config.toml
n_layer = 14
d_model = 160
n_experts = 128
experts_per_token = 8
d_expert = 32
d_shared_expert = 0
activation = "swiglu"
moe_layers = [0, 1, 2, 3, 4, 5, 6, 7, 8, 9, 10, 11, 12, 13]
router_score = "softmax"
normalize_top_k = true
routed_scale = 1.0
balance_loss = 0.00359
balance_bias = false
router_z_loss = 0.001
init_std_router = 0.0132
lr_router = 0.000833
n_head = 5
n_kv_head = 5
head_dim = 32
vocab_size = 8192
norm = "rmsnorm"
norm_place = "pre"
norm_eps = 1e-06
positions = "rope"
rope_base = 9460.0
rope_fraction = 1.0
qk_norm = false
attn_scale = 0.177
tie_embeddings = false
parallel_block = false
init = "uniform"
init_std_qkv = 0.0409
init_std_o = 0.0508
init_std_up = 0.0586
init_std_down = 0.0586
optimizer = "soap_variant"
lr = 0.00795
weight_decay = 0.0
lr_head = 0.0139
grad_clip = 0.5
warmup_steps = 200
schedule = "wsd"
decay_fraction = 1.0
decay_shape = "linear"
final_lr_fraction = 0.0
batch_tokens = 131072
seq_len = 1024
doc_mask = false
train_tokens = 549700000
steps = 4194
dataset = "wikipedia_en"
Below are experts of layer 6 (counted from 0) of a mixture-of-experts language model. Rows are named router (the router's row for the expert) and show model dimensions 0-159. Each number is 128 + 24 x the weight over its row's rms, rounded and kept within 0 to 255. Numbers have three digits each.
After each expert's rows: "comes before" lists some tokens at least twice as common just after its tokens as in all text. This comes from a sample of Wikipedia text that the model never trained on. Tokens count by the router's weight.

# expert 94
router:169138152094143124110106155111140109148105100159151158170076159090110099159124119135132143138100091170130099151150125141119113150167166140099113144123154117152163115145143120120158149099154154146130109098144154108105101159100139160093117155096117120138097141078101175142090123157109144159162144153115140114146142111101107151119146093091103116097096095142102131150086159114106139147111118146087108114126130150084115133161156102111140117143151124117084129125115092111118153134088153
comes before: " |", " (", "%", ";", "°", " m"

# expert 92
router:155147159093155133093097154109158114157100100152158143149099155094104093166136108129131141134103086158142089143176124143112132141159165150092129144120151115162159132163149127130150149103155155162137112105150156093107119158106128166095132152100103113121098128096115163150086122152107140159151129149119140105155153134097103151117163100098103115092108094138114118136090170109106147146102128130104111112137145146078129115155141100102152099148157124128109140111123088104120163130087143
comes before: " |", "1", "–", " be", "3", "4"

# expert 115
router:162163125123146096082079129100141115128123102157127147132116137104118106120138119193158149093100111117110131120157093117106134147159132139103121147107167109152131130155146148097123160121143138160165099104139126113102133185076113129133108178118110136109130100109113119136129145136089131159143136138117129099154151096088141158066135105112094074137116115134110126129132150161120170126121124138080131115114158134101107149142164063119134107189118090136117134132103116109144137119092143
comes before: " to", " in", " by", " the", " on", " a"

# expert 52
router:119120132119117162107130148078155113100140134156165141183106147119103116128170103120160122125102123141143108192145108065097158134131166133126157137125151136135168142096131143096126146108131136165101094100158142132117111121131139153111085146125097118112105171118117139143101100150113145138149125167100135119133154083125113134081142125096107065136100103145055161147131128125100131134117123128111097096118147178107093139122156143116158103152140142103109146110140111142163161145118142
comes before: ":", "s", "==", " career", "ed", "er"

# expert 55
router:135148146075122149126114153083143148114109114196147138169102122121121118152120109152149148109095116148139116138138111147128140141129163136086128147126145100168146175156139110114157147075128130161144135094155149111109111169088161159107112129110090086161108099118093137164123153160092151159125154155121143097136138105139137155117163117126132107131096123142069139091139141136089135131141108159092065144154140134117088164154156123102118123112115121106097125104142127108169135117118127
comes before: " of", "s", ",", ".", " and", " in"

# expert 106
router:155152166085157129102093141108154101134106115136162147151074151112094092162126102131125154140118085171133080139170127141121124155143158152087105150116148113151146124158144134126162149098157149156135097087172163095095112173107146171104128140118127124124104133086119151156084126135098140171158134147122138123146139127103106146110162101104107127107093092137121131128097154118107137147092127134111102104132144149091122123148153093111146112152161129115093136105124082113129158134100122
comes before: " ", " |", " century", "'", " States", " place"

# expert 122
router:147146174136160139104093150118138095158087122173122149138060137116126126169130106147129135148106069175114100130145148114087126135134166167098131161079139112155188106128112102138158128117139148136132131119133126130103106144116159128109137161097132129136127105088109121143095129162143164157190122134129124127141154100119070116122139120123129121135121079135131128134093160077132103105112145131137109123110113137104121165139164089126158123125156110131099157109125089093141153146094123
comes before: "0", "9", " |", "8", "1", "6"

# expert 74
router:154151158089149122099103154118166120138111092162165158153091164120097100165124120128131137135115091151135090142169136136124128165154155152104112135113154122149133114153147136127151159104167147137128107102152143096106092154108139178105128145109110100134093116082101166154102117151094141163147145154125167120144153130084102152110169100108103118103100104131125113133100170087112128156101093140118115120140125142092107133159154082100145108161151130111098134106111094112111156126105137
comes before: " |", ")", "–", "),", ").", "″"

# expert 17
router:169160160088150109098096153112152109149107100147159141166090155095103103153125118119122144133102099163152085152151122134120133142164159146086125139110151108159157116167148137109164150099158157142139127087143148105085107159093139165093129142109101130112098118090105162148088116152119152153156136141108143113161146138098104150144154103103093127106107100128098132156091153097121127155110123126120115113133138141095130142161151090095157116150169121116100153116124096111108151141090138
comes before: "0", " |", ",", ".", ")", "6"

# expert 43
router:164163119100131122112118127136161110141096133112145140173123152105120096148159119139109178139112117119121118124124136068098106179181150136131125142132130135156169125164153112122148157108150136156168137128135143109119083158125165168095154165113110125122123165124093178128113108150085107144161110155107163114176100114121136129093149110123128121091123133140108136161107150121113159154096114141138144134125117143106161104158144114101151126127142147122096132139109060069130174140097123
comes before: "\n", " The", "s", " In", " He", " It"

# expert 100
router:156147112135137081089110136121142125126105102139141136149108121087125112114158114122144149137116119131116124116154100126105143135131137133107152142066145120141134105163151104102127125106134126160167098104145138105116131167093100143128115181090101126125115096105111143152115139146087128137123136127097105124186143085095138138074142105098111076100110136178099146132116150140117144158099146125125115093147169125094122147137182072121126135196143092112125156147074125115122140101093125
comes before: " the", " a", " to", " his", " in", " that"

# expert 18
router:139143168103128131102138137125143108081129121126154154149109138110076120124127138161170149134098116131148117118154090084130164147124152138105125158127130136158150122151167099122112168085162187143185112115125141097131113185078106135120118151134102101148131089110080153163106127131097138135129167134115157120176127093130115147105158125105120094133110141119090163107086125105082113115089153165117114113094137144113104129163130105114118122164144078131126132140127102128150145124123152
comes before: " of", ",", ".", " and", " in", "s"

# expert 51
router:158126220103134156108100144094165139142098131161147139170133144136120117160132099119115128148133085158128100160135151115116126144127145151077124139144118114139136126136138148131157129117122148165113096113144120131108111148097132140094152149079122126113120126102083132120119131195118139162178164171124154122128128136121091134127162104127101099121115041120119159120098147114119121110127131132134119116121121146122137153107173089087131121112133148123096157133143079102147153155083135
comes before: " |", ")", "0", ".", "°", "–"

# expert 7
router:153153188119162112117099146138133136153092120161154152169100135122117119141121105128112129133136080177103053185147149135115155137153133143110130186089127121142147125118144129117152149117129153156130116127137143104115111127110109160110138131098119130135128102129117132127124107155138158148185105150131127130147165100129107128129141133123117126101118068116131151130097158095124104144082127116138151145095123142110139134127147092087167135169140114151101171094143085112094167137062111
comes before: "0", "9", "8", "1", "7", "2"

# expert 54
router:169157167081141123103096150102155119147097100154146158154094158097114095167136121134122146137110091171132088143152131143104132149176158159113118146109155115156148129160167128122147145105154154155128107099160177098095104152105121155097127151100118119119098129088110153150089110137110135160157142150112147117162148127105099154111170098099096117111106103140116127137087158111104140146105142120102114109118143144089131125153152092098159113155158124127105138121126093103115158140094139
comes before: "1", "\n", "2", " The", "8", "3"

# expert 119
router:145140155109139126106078161083117114143107102134133137134053157094122123143168099133152156134116084144127109135138096144118144137186161164110145146092155125137149124123122150111142155133145163125130131121146185075114111128134161151088085141107120086141120117115150153145120088122110147122196123144140137134123132116120126164132131094101136130134123095121132134115083183119110158132113128115112117086113107185101144113152115138123152120155174100136115130123126116121103132091083157
comes before: "1", "2", "3", "9", "4", "5"

# expert 89
router:140135163133158161113101202116120087158121115136128135138095142112112115151145099142123137140103074148143089155128150107124117132152144142114147146117136111135143111131119136141165120068142136170148123129144147108117135120117158132118129154093116071123120114102121115124091142186134166187205123157124108118126132114107076131131135118119116117135137082150136121152127174109119122123134153111111142126124124142109141151177194094121145129155165127125111179117127099094130155144109165
comes before: "0", " |", "9", "–", "8", "5"

# expert 9
router:177142155096154148124123172070141107096110099129139165149144112126070127131149101159130166111119090160118081162130142102113137147109154143110148152123144116153129133140131123133136125112129156168174121115175139108086119145070081156130119132140114091127092125106121125170121125150092138129161144132122132109125152073099130137115132109087122108118113110101073130108105130097106129105122119162116107124117150141133146162136135135115136096154139105096103124141125109089149164126111199
comes before: ",", ".", " (", " in", " of", " and"

# expert 66
router:162152163090147114106098158112138114152101098146159154155102149095102090162133115138123143133102099166152076142170125148102133163166155145091133146113143107174167106160154119124141153101160153146129113099153155103108099149095126165101125155103112103118098121084098152136089109135105140152161138156119137113148144115084110154130170094092105129099093101141109115146087155119106131147109123121113107116127140151094129126162147106106149107153154130121106137111116096108124162125096139
comes before: ",", ".", "==", ")", "The", "\\"

# expert 121
router:163145166074156135100105157102159102138099103152153148158094142092112100164134115128124148119111095152142074162177113141110116147156150137106140153119141105157152125156150125125159158106152140152134108094164149098102113163095141152090132168114116111133100124093109147145092112150100142162160137145118140114164148129095109157130153096098101114112108094143117121130102156105098132154096143139102119125113135154086134130152147101104148105156172123127097152124127082097104157130102125
comes before: " |", "|", "-", "–", " years", "ly"

# expert 81
router:151149135100163143085095123123131132144136138122164124142094135112080099174122094164147134102107126159106131138133076143115109169130142129106158154091132097146151157176134137090163147099145100141162088084160140114131109128090115139123114150094116127136138106108116163137106081135122142135134169140105145093153122113112127135080131089134095138129140114128100116104123142127075178163133140115104118104126115121120112165129147114117177106156137082131109134122082096125174147138093156
comes before: " was", " a", " is", " been", " also", " had"

# expert 78
router:142145144122159101114087130112133123143133122125173159135075123114084074144142090155148144133134121147128106119133073119124090138132135133108167122128147115138137155148120113090152139136162124124134074104144147103088117137125130139135115197087114120116123105128131153181122139125073155136134145145138142086148133133117124150094131101102098112140126117144105135095117133149135155174146120092118154123127110141111089141134183111107150109180125119097097137100087132078156168121077109
comes before: " the", " a", " an", " not", " be", " his"

# expert 44
router:150136151112160104107122153136123086135144123142137160149075149124121119157164119138133143130124054165108095171156125111111139124159168184123155163086168135152133132123124130141176133069176151159150134122152144109135127150110126141101113140125123091110129116114120150132106117157118149155165130139124157126110137129103111168142146120120112113118118096184139117155089185120127138131112118115116113122125131182091127110149149096103136113145153122119103141084111103096113188103111142
comes before: "9", "0", "8", " |", "5", "7"

# expert 105
router:137136146111164113096121127128122105076127096157131164163142137137084107139154130136145153142119119146139117156174114088126145141131159135083126145137134057137142150145134149124155152137150155174136118092145168114124082152086107143110137114124096107118121140113128116153108099140126125144142185150087152098121146083102129174087138123106133080127107126121119143118106152121091136125088142139064116123124149161110071118145129105091115112164119129130112128080125102132152145105118169
comes before: ":", "s", " of", ",", " in", " was"

# expert 120
router:141134126111136152117136115120119086126130116182130152212137151143068089108167060131174132131106123129115109176146139087102117158154156151114149128136132112127125129121146159113167151127130135150140090109163177123104123129115121138132090149101122087155118164107125148150125103149126134152136137121103143091117129092120118143119147120127120075089094122145134131138102128131075170127116129114110099117162137155136116126127187114102140099180145143131103155128096127108126151101101131
comes before: "-", ":", "|", "\n", "==", "="

# expert 49
router:173162156095149129108106162114156116143114105163162157155088153102109103169128112125134146133119086170132094159158116143108128149154148151086121138116136124157171141155147125123146145104160163146124109092158149100092126169106132167090117150102102107122108136100101163145084109155103127156159135152129136111149144127106113160109159107100093105117105094132128126137089164102094132141111126124107112124139134153085141137158142091103155103159159118126099144116128086107103153138091140
comes before: "9", "|", "-", "8", "7", "′"

# expert 71
router:140154165087141119121075149123149130092102065169154128145131125142105137159105127160148133105127101138132091166154146101119158147118145159116125162136140131151141157143138117140130136108138136147160118100148143108088107168116117166112109127143097097133096111101117113205088111153093136132135161140130124076137157076123136157117133103105084126124079133113078156131120157131094111123108120156122098144151157127125092136157135128096152097129148110093109104136122125117158170151116144
comes before: ",", ".", " of", "s", " and", "'"

# expert 75
router:139135153113144152100132117116123050122116104150122164169131163118117128138129133157132144130108107138195128175150131092122110154109169148121151138111153115152184144131146155126156176121146143162150104101136192135119117134116118126119100152130113095140102156115129143170125131161112143176150121140097161130138106114099125157117143110129121089132079118190125122130135141115102152140073142142103112103132147179135099129118166132119153076174154139136126144137095116114145146123127129
comes before: "==", " |", "|", " ==", "\n", "==="

# expert 62
router:156139128097138149105117140137132086133114094112132147145123128111119118168118107158134201101117124155156119131125098086113113147190137129110121141100128136147177127197140117085151128133142159130152115130158138064109145160130112162116155165114116097131114101129116186139113110141102116141138120147130137118186131100105105151103132103119126133100116131128107107129087144129105144165130097129128102112147130132115134179124148090081155117128148100099098147152091075099109155137101124
comes before: " and", " the", " which", " but", " he", " a"

# expert 67
router:162163158085144132114104157113157117139106112140160145151093164101109087166128113142119147130097088161139088146155125137123107147146163151098126144118168112156151130167150131124152161106151148147126102101163154095094109151095129172084136152114106108124112140084103160148083120158088138153145135152110148110156158128098101159120163103101103119114111106140121116119091178103103124153093118136099115121130143147083122141146154102109154117162154132125087139112125095113115147134102139
comes before: " ", "o", "e", "a", " York", "---|---|---|---|"

# expert 23
router:160137119115118132115099185103134133086101125125148127143128153128116115105145121165133168096123116143106100142160122119105136137125131151065174154105201142151125117148130127139115147120139148155175113125179132118080134150085095162110154149111110145121089175121145132118127131145129154130125190130130122134179147117107092154100143105080125089097127095118101135107118111135096132117112100165146088114142146137108117150126119115107145102139126071152120159137134111094133150111126177
comes before: "ed", "s", ",", "ing", "ation", "e"